Weights of a small mixture-of-experts language model, trained from scratch on English Wikipedia: 64 SwiGLU neurons an expert, 667M tokens.
Below are experts of layer 5 (counted from 0) of a mixture-of-experts language model. Rows are named gate (a neuron's input weights, with its number), up (a neuron's input weights, with its number) and show model dimensions 0-223. Each number is 500 + 50 x the weight over its row's rms, rounded and kept within 0 to 999. Numbers have three digits each.
Before each expert's rows: a language model's description of what the expert responds to. This comes from a sample of Wikipedia text that the model never trained on.

# expert 19
Description: The word following in or into, mostly the, a, this, plus set phrases like in addition, in contrast, in order, and table pipes.
gate0:538451474465519510498530440474510471560469537464514577475524458506479566510420530496530479461362525561417530409436463513510483662476457458483510544404539513461483477494448421537570528476436468537458541492509526496442547590601483496468585501584475440445466514488556488552477556582545547506504445552501534494442439487476572474546432608487455492543569504498455511501572418470486459495519496513545531511489393513508501525514580660388529417525525419515523525550515492468481493495569569522422560471529428492521468405513445471535449412555513559390409520487532508396518522552558513591495511493408531507486452480498501461536504462430569425484500530448548603463573477451392545553507
up0:368496369448425550535538555519568466435401477496450477555456511477433395512433447501422544577502522464570570537455457503573523451532492429607468452609481508559529545478561522531366490542444442544551474521487411393554548539378506482464535507493546568567510469517518487510437484495463428478579476471456526437453464457509419471488530598522550463537537477446460512507483435505490463542538472563433567557546557481470531543574510431575473578462512530553472533552538445559602484606498503496520523491506416538579480525495540488433460530540456528479491482528404455498539434512584510485492458552524524535440462512502450432550546416478481504500605552462519503595502514470413522525531
gate1:527468506544525483489456549540508584455524500480467520489545573484501440534556516465506522510549540471488503494601457513504547501570522457400456558454462556559435535510490536521533508478539461409540470511494442533440543459568425529532467426524469581585520528485520515504529400512414460538532522581474451512398548445472416499444474467436502469562509488401468505396496525399512435555432552534514439510459511516502492557554437563536523463393524489510360491546508504535409501520436607511574566461460552530463573533481418473492535499446529533480551467510583473460495538488490448537519488497454496557391555450507448533446598576541507576508430512491482573432529466472382601583311
up1:382456448426385444437454445443470464528433509515466489439424553516458475418545587515485600541512554495503462492455500388443505542534584490532464496505494529517495459526602461448462489595481489510475488545457550619450542577549462480534465529512507535537547442371519417532441538558529503530452540495507576549549442499546553497450512442519552450518503512470463376541524502528516437345473482457576500497532524534450488554514464552468502554442484524531507448567558527504483535491516512526448468391441429436446486596467482513563513551453404510479419591502464588514487503463608603461537522529498522629492425544548552595461465537450501456571509502481484543520513495536485413539497
gate2:543484501504502405476510541487556501487433479513492484581446459565588452498500524591616417514531488574496554527531546465440579464508423482467505539530471537476414506524526456548519559534537546501525466469533565607534409443576539492621511455531502567568526513456447452482528501517511482477586461421447493403596402531512453492512442555523604451573572508473496498467633404493560399423476577500449502512460463477530519500469587496461524439573544556467518544455536541530551498449552453454516479430441444482507453452493543490554556548515422489456409422515555478423547482598503481458529539534470506491561602478514528395411494558513475464439451512471519532441502476462550640463470
up2:558506522492443524413577511574537527559533508493488496445489542577487494573517563465547541466487496379532540428543550487530518467474489580482470420511524479567415472447462462465497477555609494504528506531485581474471465535473544546515504447512442482546538485457404458446523462497533441507556603501473411581424483499553437417505511474441422486525428415545534479523505539518535411503492538516507536497468499541509433484506522430438433525646471589455497568488581469488454596458471490547575421586426490534637465573485501498532537392476521423537459441547411537577465402558521438549483462507395541568537428474468540498418526529642514458481457493494502521416578493534513505520473

# expert 40
Description: Inner pieces of ordinary words (dilapidated, brilliant, flotillas), years, and line breaks or pipes in lists and tables.
gate1:512481544506439486473433505482472499508426589502452546481521519440512513581463435420621432407509585451527521518489404464519510540528474481511382503517455444556434516443489462480546436489474385515483494420521408552545498565483516562501497347554460480600444587530523441540477519462406446527432508479495559470467543503559552432479498552561465603525476505485483626548533480522507468511608570484503443502494534497520457489514496542392510470462537519431563554594500530487426481410552574454521498532516471455514536496531500517618565509489665501592498465450498465467460506503461488495497490420509499524576547470490431431579543575476601529540494557578565546488450471531490479495556
up1:478505506520497511476508510617552543542519584441495552497492490526493575555484564511488434440535403518495512512502470492463549549439511451515603541459486523505439523535549508515453489528486507511474364599580413444463598501437502444530479449471425483586540384436513544435557372490450540424456575497568459508466564509479438552562498479475469485469607452460520551578594529409401463533549546472499628472550408467626465540467505543469529491488468435474571454431471482475471515442484579533604480475455483445488395475637521455534516517624420500453525477524522456455470518519493491455486516542530518538527489452568519517414532503571508446487566439518539537490547510502556451526498
gate2:457420471476517507466454545412493488520560538519535496504516565452471543403521511494522558556469529510461530556449330431512534464532461467376486510476504553622528535519536449520484529451515467503471496461636532532525539464416510478462493529498528453483475468496464537465463543526386521580523456580418643421567528506447544464563547605495505530567529576510553553514550491459474501545502462516518535581406446424478502525499501444491501496515554473484409572482448494523510534532385460476400599479525525555556503541465497493443513407476541484507424470495494393356488496617545488518541402559423521442569591515536516507517487556585498539523519543507489551465413512520451457513508
up2:516520421453579508576506532515501496460556481421518481485499560385517510474530468503481498520510432534543566485495420560571501565559517529517452472592536515417429482481465563490560445456490460538487554484528524520534518466553422424529500453507450604516510524608513500393494505477415431459421533468479516548509533538511577468486526475599488620486519458490441529480492543556440553480388459529506455536497534615446474458390489464522463475507534453577462504497470503376566428581474465593513391555590563549434497528525430400619446538514535530512511530571503500504538400493419475451482507413432528469582499515498525495575519483526553465512401513532598468428510456511462544598471
gate3:446403502472463505526554566529480528530482394541503511480566541478457575607438554474542463528492537558485542542525453594572409545540470598470420478550541547539467464497441457487468517479551388537548515524460431507505481464528518434512553522482397459536523540548395402491394505572543526549574428508461498310490475498550506446533549498551575474599550491455503513495487467435530543502582516532451544467575468426603513497553483457474502589481459542398507517495476412500485560423540451424455492440421549481445545586488527500551506551461521486497498506481545612397513453510437520466379508519582494448507495499569466479427510489537463496481548508501446505465481568531560539496568
up3:434529519467495433529450475449498327463453498487462433496568484467493418463522507527480490474476601514450444519466504505562506568535445596486497491496490448494489521503594424507482489596516421499517554542463499407445545557490519471525409501438493505460537535533424505525508439523518497541557501550512485417557485563499483454522444519513450542550411478512434476463609494413513453589533471468594509488446448468530528577605567418467533436517499426518464555525493555475457607449514448472458568545494587412513459484553586514480518500530564455533513499402439496441498459507509590503544515556454539469399446488577464428563570521403524631385459463467555499530596517522557406470494

# expert 23
Description: Inner word pieces after prefixes like dis-, re-, mis- (pro, inter, co), and pipes, numbers and line breaks in vote-result tables.
gate1:563553542497633488532490436454525420491565571533540509515511486456455474406415458589473445443550491489598538527458586473536529521547464513399414474522478442405509493470455464507550470482486503432497470475509482587449488443459528547360556540488468481555517464498486467444568541534480514462491486520443555528496524469497558507438533586546503412562556519437480535513522473568500487568435511546449568483436577589501434544526516618483528471479466455438572526485408582507552487446479500441452600550448439617540445468445564500613416416436590448532497547547366467453487487516445514481438415435496569567444515517549542468531499516444535449440535495508469497534480533550466500528449
up1:428451494503585427492507525537502512554547514530440499494529515544500484472501440514505473474403419572584511418495494507473533518482482542522556450489551500502495523475504431533521538458442462496443501527618506495476472416509591465417498482539552491480559475484485508500578516617515486451494516496524523580414548498405467340547526537523448505453521451515555482553524521529487559559535545546403443422531487543507598500599514476450565498414533464491495545446535500583472499483498496471479508504526474375594526513493570486509449542457520524488457345540586438495433455500516528479517392552443546486462484472464455440507521534528499447439662594519491473568578332586506497439589
gate2:553517518514516506519479494497509568423466533572624558501483523460475535488489447463453471491458480635528506535516516458465485512477427550420415525463525419521531518481597502491511450477457495432541585474522475432466521433446396531497514489567506491559510539478489450491504533610485476403492423553432527515504522574405376473502605526485465419466531482498406541433603516370572427471547494485522506596432545568401508459534544536449518529430427425537494532475492452448472456504456482562525544507509482539476534537492673530516438549506477474495526458568538442502565497478511464519484522535543431480521518538552543599476560544532452555411446501559665502523491526462515441521421
up2:533459477505512497519505572536511441461567489520465471554479496392557494505417496539604472546559484425461504515486516565479460483573449491475462491475529532584509418503409470407411499514487436525414498502493475508508559542468455529546452485536489495460541538532516466463614497553432408466518411515483466514513550473524510414473520468523570536519441491515592507549428472570498452486478511470435403589472507558590425499547501580495461502483433467474419460448546484576575484636466386529588499493480507477593567435469511499504671581560490542469544583495491442511564612517514417449595457461462471467473554556511541374520480413507495546472512468495561494440495516504486568404536
gate3:441530549475430473476522468474577505546543513545456538579536509468433518473470421548478475476554477507635534511467420495490541496530439499445506465409514560508427509476461490548583566444473531408562518470525543605531541596568404525444473488568485453515504479500436468493506548466485538481545534441506434518418447543447489457479491572454479546508583389463503522499461531523466479525492466526409613543475362437429599505453423470596598523541469489540432574454601499528581466545498535455500516470552550497464602415475547479474462470585529539467525357509482607477517511444464579500461549568474525522522484481498436611420486532504542520496492539466497529476530413430485503592465
up3:465510522459517426547532554513472535534444517485636517552550481473472495441394462503522523592547485469451532466493483567525513424403461608457443608487519510609563528491432457476556461385491534633420508484511455437436475516532425514544454477497564481502454519574473551537437500583449475487500491555490533538521565397525516533595473441495447408467462500480487581417439499556422529536479447538476481524516550546548499549418533477438569512454499493575535528517464507477494375574467469543601411436423462557535483516534518483459427589471498533511505468411561468433516485498497486510518554487483581482542497456422463504481415478588467543524520533382505435432389493480533564480528

# expert 16
Description: Final pieces of English surnames and place names, such as -ford, -wick, -ington and Crutchley, often inside sports or election tables.
gate0:501466574466490487450496582476513587508543511596513441485494506506504444474510434559461510558484500544499503537517465487405478513466522518525480525445409544453497440526351511599427527494573546490544537621470490480505582424438468416404475464468492446459520467406510543491488561540472522404496491428544471500498560471504533529394534551448484518361543465404427436478428539457438465540551576497583498441522434509474523571500596422458578471468517550545508579475468505495501638462551548526441506550535467552461465408604649579513540472510480518539557480456546463475492437478501569489537458581537484447513464515445577486582403549518483525458456526480490483462446544496475528540536
up0:546552471488461532578501476673541547577434493473468465541530521453486492532501436473544438476444526572469473467472508482555519445483462494487417471588397477414576496454538516613537501517497472538478514459515558501469579611531503483537591514522405496535556516471524472511560512548499511507441576434545505529519454481576478470431457436453510487409522491524461466530478510468444463412533514524366585504588430424501566562515448460495487441479504595466459451497604520471454568521492439559503396452493461477522507493473607472507458649470437369454566505485506463503557557511634470568488516515453476467609477515545467531446479481548450587463525550575476488454520503463465546520525
gate1:645380446481432436504505454494514582530498507623549498540497454494500505569523457458589447426514510463566435533438422454465422545605510490532398429547565474537456454505424580552485493519358486452433542541565490488518455469461504376575426413497487473579508470501543511465461541456360511547566447496511520439565476586537457496444468585557530505451505449441485540472567591466499541496476513530429518522544562452512508612470506496489502498459543571487501482536491471467491567503450460548516462515447463525631374491532537504548492531486459500396514509562477465500479501554492563459511572607451462489497578534575454457537513524523545507515520502501488487413490573491549514463514
up1:473543511503503573530456452579516549528584463497560572514490584511498531485458430528488579516425491444477502495483531468450486493551433441461513508489411492437580550420540440591483536567461505483426498410486596457538413510420526534515470502591522589476582457506411485412502462515505463491520519514474455518480531593494441468515451472515562550457455520559460536575516572596418440521487461450516529523477418470514632488518442474475478548466467431368423449571563496596493444557487510557503504410390506512560378536504445474437481535544418525455477499466532540488484426507475507506538545469453536579457581471473567519408530517505572602571458534426458593494487449540475516586496
gate2:559564520551479546501471393500400429440498464488514416475427464446480525564486434470476487489480470495570569436598444555460537506515403467526493524508508489528450573571437583460544546465465530481535505517520484503478458452471559500506529439403422397453503442462481545425499546463516504438505464509455449517433606516441490500538520562451453489386471495439490552542471611487512480463531488539521567536503473435527524645479502549596572433510545585477580538494499490436460509518476507458575398530483430600509425574550556544531433518528452518450596493632538445561458526519519483494494517612544527508465618444542596517526471498499458449491525477491515546444481459420587468422457
up2:500510567467459536509482487458540511474469474456524517505426549554516453430484473526514555541558574449479506515581409576476440526512530514422458599430570553451532426430390566580457480586565508468505505460521476493477384510440526559478428515506473467527529644504470548395533503538576545428492469476539529472485492461439455472476579514486451418475390512483506503527512473459529453406502519560483442559565514502608563516522649471539527472464499483546452522533547478509570497570488586584503433453583546492501455448472464461487559558478432511436565504418492508447467491581427538506605479568506582533492468468436527512432539467587422535406442592496512514418502494535533548418535

# expert 44
Description: Proper-name pieces in US places and titles, especially Washington in The Washington Post, York, Manhattan, Brooklyn, and endings like -ton, -land.
gate0:595475461563413488618539481546483573443554472466452556532484490422536480474579428472515457548431402490511480571434505492485479506449464570563552520585462482439471427506530501489478456444485471386529509491571487484498464560541519435482581479545490491498576506518479552482496459475470538562528481430492585459464566554470371512536540441522520490492456480479456490525572507500410561517595544547418458522436471506469533428520496512444415530545477440546511436566568493524472451381440459523470463468450525410488502519542555581475593437504527528436500556426602591498389556548553434517538485518575463469447436514469489484511505558528457464628464453549489520485407428560568556615523
up0:478475564538527494500489503440482530509470441453399531427440535453604562546558445482429449468483472457542531460459492506482558533502594529560482491464521550455539524539513585443458643451569419455549464519472437488556522459486472485384437412480441552408551465532407443498508496499548485514477553495498455543538531403428479479500466436551464439497493564535449439491436392482553422515567576522402407477533432606487579549474520476532535455498490451533591464474554567448509493516459490627493452534493467565526517452529563482481529546490507499533534512528430509527567517496493510432578520574471508512546507482521589457600581525562620517504475576582522570551577420528492491435421
gate1:414453516500500446432538563485451442498423516420408470522472476498547461535558462466578452449425454486474514490561514453501382535526507547630510496540513507560499468496489520608455541507527428496509534531521486507540438426586517517514430537480524456537432564414469611553586476475432651482440559464487404500520530489455492426489441487507565538522503469531547524478539420441620502478490462439459511509532628490485639418605483459567507512554587460493462563514417470505602484480493527412540563498441485492483516447494456494586484508468434422496507532430476503516431520577459515456477531453462538551511580421466478586463420505540483564562537508472561477415468492509477540456513
up1:502585596512490540554497440522508518431490526474480450616558585501527496463467483438525449422580428516522459568550511531480557467554513442468505438514553472525449462545455468511489476501445568572495457499534517536564469621531531540561534558502483462605501389531418518457481419540352439489455450419453615475527496505486456573538580437464452464547458532457478486430490450479499519482513505531471501536421499622524495543556469482495456434475532490573489401539478416416586463537438553539439462575533571443540467529464439479543414414533601495477504450415477444556483549518473456412488548462483537520465495485545510564557403564525548556483525446499410574448586496502435479500482
gate2:493421476480437465576498480444432474564532473565447538548551429439537581475545477555526508385450475577399559516539519462499545470514469522506434406559481497525462504480549546508532577472510418490588485532515472404524573422535583461472515476514512561444589538443553414407438519501470463561457472555503522468514533516545444505379489447516521496494475504458491462516456528572448572501514482512519542515503473519404500520480462423551635504505557368454490532450503611455481584478574460450533516589474457467565565456595481546496497483380542536500436437493385439554505473519499448398518526474520542488553522491455515479484591460530382481552469468564524510608476504456549575495476
up2:533450433444548455539577483515436506525365482486526549463536484405480553509541536541487449430486532526484529509525517508452427570588501500431479440451400508450494469517558493545546534491518475619488558468430570494469518548554470468471515489496523554493526540505555430478511527504488538526514476519516411565582467455461523453521560548461404487444539550478476446476456534556475549554414447369503494447509535457408534531508500544563532473473414461517554459525457518582486499569549523545535555559535500489466501528548547526463485531506391461535487512479428562578563556431477392501412608402568511526446543423531558564454514452597522344420449606533382502464440487557512454531508

# expert 42
Description: Line breaks and table pipes, plus common nouns ending set phrases after prepositions, such as at hand, in extent, through town.
gate0:600455483573536477528411529487512448481559438496348518502508476486468598552431510581574530519511516507587513518493463441566479528478499442487573501395455556450534549510527487500479476464597532629583476463473476489512468508498427493558481486487479421529536506453520600531533489541565466436470489514477446460507560531442550486514420541485557445510611449463336486468586526505528454489459557585428525475556498500509463479495516510433504441461560499562447487418480465484495472502477432513416502563476541566550604580497391536459469538474450561437471493526466489466550554549454506483587367438493530505503505541514434476522540446463415547555458469469646438476582538503523509542422
up0:435437481505477548424539423507506474496520556507498514513427526420525541496513500466488468470466618467482486563434578445473389474561458510479553506482542432485490571479456546397417502501537459470545478444566543493663504433386619480554448502568460476509563495536499531482512487545520461402581479584491508460515528501537489474488417517474551478475460450479532490535511539496489445473587553432555506498432384558544559561546422485585477471551452488398414530520445483531496421509588489514477484592585473560555566561582539486435515516515566554472479411532434400562422458535506506538479398415578545520533510445521513544470457511482477504516424547464491618536572465479511523474533
gate1:496550465538529489548473479544515491458530419530496479486509458597544501389503555519559457453401519438539571476483456579517525527468463458484530466529497504502433372496523474510408617504540498485444573539503533489523460423501612538470518386418445504512545532561458491461473451501528472534468456529528482387490418577523425541539496480463517510440455458465516482480479497557387508517555440474577487511459525453495446607498550490523473431466478525497518502468457555552427524545425561553451532591507530604518550567549475489517473484584502493532404456492531540495521464585489532507492456491453483490357440519650508594487423426520545480492523534464464667437437548461530547503612
up1:451445479443440490514529477529434522490473556524489555500518516466472515483516447438529510504584579485508507486441484466589440481386478468500455476523476523434515507471513528434461509557509528447460542477501600471515481489439475481500504593448507520545541549545524499473486515565454577595504574502482584525504468542431497500574411522543506531588457488536307573462593537430422498498550515392491438415446552570494478506420538466520503475456496488555417509562454493384402477439532466482474555463525552490515552598609472568564588477619523493513468469474474462503372555512474509552562581469537656434519447498458460474578532431530541539461452535408541522446482535519528479524477
gate2:508464539485427400556543517489400512490517542610559422413439471581461556545397539568477488429496531396549511461471495532566494491513480472431454517527541464532507541535487523471453574526496504575493548530486533430370417525528438523550482494502597445521563427504442526582486488565495480541429489448418600456403577594520569528495544502521559396502458474591464548510519509437528481486539552503533428447510435564510516589523490591477482455565541531465535488512466580558542511488550513459521577475441528501483600430538501446550575504507485461513439458501451516510567488427535485503455511401396513548460497551524455511568488481485539551503479483523527560546473572421448395358490
up2:485420454493523484437565454558516583536507430451492556492488441456551389451526453536424501426505559547503510628499448481587363527440574472488450565572550504509453496503503418456464589532476462531560567468477503488504502543387686467501508517500540596574475540438446520599453520482509478522480477514476552546570568499476567425548538481545489463465463526378512509473583421493452400464464459521532488535494531477537528498487515469529456450553507518567448482555456492474455561553454512515418574486468596531512491531450511432479429457499468463511432532452469512441501610567475606449528536473497488492443530395577384448542495491473475515461422546550457587500475507498525545481490

# expert 3
Description: Field names and the dash or line break around them in infobox-style lists, such as Coordinates, Clade, Spouse, Genre.
gate0:400599454537476551587516510507461540441480511486539585476528431517541501478588565559458493457480466424488534460490505550474468484542505520593509500454414469541474446436567515546546497511457422391504518556507407510512428498449498497464460512481446355561468539521468467515416557379483521522527373470430446549505544520479498450486572386504425453509527561498392483557376509582418476475582530520498505574451540358497515490568590473603505520446441457522502433453488474476503495493537554454503590534613516519525431498485517482497530402558494530508415504519480583508487514527541489563470509503457548583519560560526435501434496515570510482541516532502556600504541527540479500528592
up0:484497535520497509520534554440607460586545457422547589595546540537594432463463513480529434512496501467484594506495543469564469525584510505515503562550478522521448463426486563409519530473567551502417552492492499490569435472500413472498563480509511453363462479511394482520505521510386412559533503548510525484473514539358526463562461557489486587551543527483528452509449474429447524482521532444578507530522522526477547421461474464412607475539525488507494467513464611527512574463483457487598457460496488502423526559518529585584541518413609477540538475416485525614483550469437448480525554530513421498430578530526465391503498454569532493556470489461495575413460401432508527511475
gate1:510410511504540435560412458427508519494495529497561449587442612462440438475628464559450473417461457445498596489490465437543537545512486510482457508485458460550628494515517400585431497630500430506468481576484386467488454529537582494458530529459479570531440527509425441563476475396439549478502456563381490564497520516433519429494482559443587423523474443546526448593566528559466457478527569567512416529474498560478546542476608534482573536500505507549435535462537522547556536503471503493491484462461567440523554502518503433488485544470443526543445560363500508453438502544460581556511543461451507563512498535429491498419510463508393563478548516515468507561493493525517437458497
up1:495535481516590509439413583550520441553518477559514539455463484460431507521538516395607420406499571521384471544447438475538519500474571532515547440529503444496496505465510453460535525528462438498427451497508575427675590534477448539508481463569501484494475467489477406450524492554499444492450404511528488403468581549471489543445504549521503512508442611514520501621434505403570405534452542504532512523422547460475416500583464522493509519502479448525507490396390578536483479435471436549551502524479509543568544382505400497609484474462525478540573541494445541638529511518500490502523499532540443448509479475450526519488529571521521537465447531465557441434500507524486476569433
gate2:536497489559532538517397488486540486463489450446581361497452487453555552468521439452598480473498464544468498445493544568494505514448508475480509447568509460491523496542490506458472464491419336471437436529422593482526537599509497557436476439506466577499440415412418513519533463520496515452515532547438499468410557584577372522500582487533560502576446484568497456585542561384449528428544444552448523558468431523532501448492521500492592503461496468543401482481498485555464416518455501480487563452550549535406496538596571531528531488507482579505462535456497452553530540593477494502411527438613583531571522468436464483482523547455520529544472537521553419514532540402463534501536
up2:457511506495426462482432487532417494545551504502519446456528450489411531490462532484415450535552603447491455472528413563372462530508452451480505450534512512485515565492446397496505498498546543479494529486511477471541460520516435532434484543513457532536466490468527524538466487493524405420390597569522507563448559513579502605402430509498521520564462470515476496584460609515502596423459551545456534553475597510527451490613603561463358524444493508424552471547516449549436449501564452535498528535460475578465424511511485544428476428504485481543481575523551557467540553575546453482464451580496486482534521585509419491527479514514553475550472570505537434574611390583484422466548

# expert 13
Description: Line breaks before headings or paragraphs and opening quotation marks starting quotes or song titles, especially in album track listings.
gate0:510484512524425589507556519449549502478449535478478401469560461555481400523541516438558521438564491542527483464499503431558473532485582521513387469552491488537457581530422478499541524528545424537478419500521473491537484516515476464503541562484536482549504454499476518467602567511496462589526457498510441495543524543426553490498518513476472558611504509430498405567444488451597429431626524505476517437442603533469489528474431570526520424510458447498605484589505624364501401430419506560465472621419492561453555530541604504458487442520535511459440467425494569463466534509488489530464493495470563523468542509568535512484520449465463476479538572345448481471478449473445516408519
up0:594531508411461516453387521480513459556553559446465526462498556486504514507476395506481438472539499439387457547445527499461462552551447587526442455436431489513514441500503531447448568534476490553474471508448490450552592587440627487474444512474467460547465464591525479587516418394550486511492518399544507530473583534587404477466555489551541541584486525546540441500567560599465536498476558447478497571519556500474501526504608508462581437488589497451540513484482581534464527444544507399455436559410495566483659470494528509492474617517527481498477565509503527475498483571541537539512519569417444508426462536489524486386493487524454552472522480452501591535496431489556498542516
gate1:440501558503480580502455548511431455552404471466549553555542521548551488466522485462489470532469443571532471423459434536524460575564511557406412513502470575542412506520508514507535439477492420590520524460583470548518463516606430533583504439513446529437395478491541485473517530491545528589522499560441554403460552492527550487409447467454480575618488495458447453425584455475517511465460555514482493448489548478481548521605490519518435450505390554465512458397541512510468416502508563500535547498515557490515532469515481413399579579512552508505472540532489463502561482476645545501585584377583456467489425473498422501572464474511464519422524506481529403433418480489508470530450
up1:572492531503527462510492472453476581506571466484479475535471533482485534553556543467576451548456494534503560507451591441461557546488480403423497486467555481537497528544446500479598412579519549459506504570537572362502504481469556529601542512494446583443551455515469467451527432520552495516538449440465470625517530569481409484589585442565551480516514450514450461572431475452461536441496488475457530528535446429562543451394421522521468408517469570499453463495446557433553557489488469489483583482561435600526464567492489634497457485451484517551551503517556511329509519405532504507439445527521451608502388451441483456481455510447475538483594506492491513431474444493442513532529
gate2:506484624477480441475460514495555503541440505418534419581560535480539477542509525439461560575400461506485543523567409400463453561604540494506509503457524496468444577541522542455568482470503460615451505481627504518522429490469492512485517561487487498498508484484403512452472551550473450577482466478468572573544547499434480449531538474528427437450402436410445531485508517476462533520540576530517529606426497487515493435507471481585532426522404535474403511577464539574519533501402556568468554477481463555477533613498481454568511447549475571428568502436427516514588437435479543462473515593597551556505431513536459506455441505513509519590511475476415544537481425401451491527482
up2:470556495565499591436482532486498538538450558481554470460476526414464516480591661561547542554449435543577521489540529504590498543544528544581595506553499511468508498426501468489438546524482566537548472589413440562327502488529478454506447537481481567424428428494509504502549628542518437502502510532500439568516530497545464477416408510451558388469428473596468539469544507550463446474450421477516439517464549501521453570485505523430572477536509534448531552513471445453480423502494520448508507503537397497583360498538486560470501479465501557503436490528531503513448501507487469409596440447538517535481542431438493542431581516439597570521456514500508472525503567539469536510415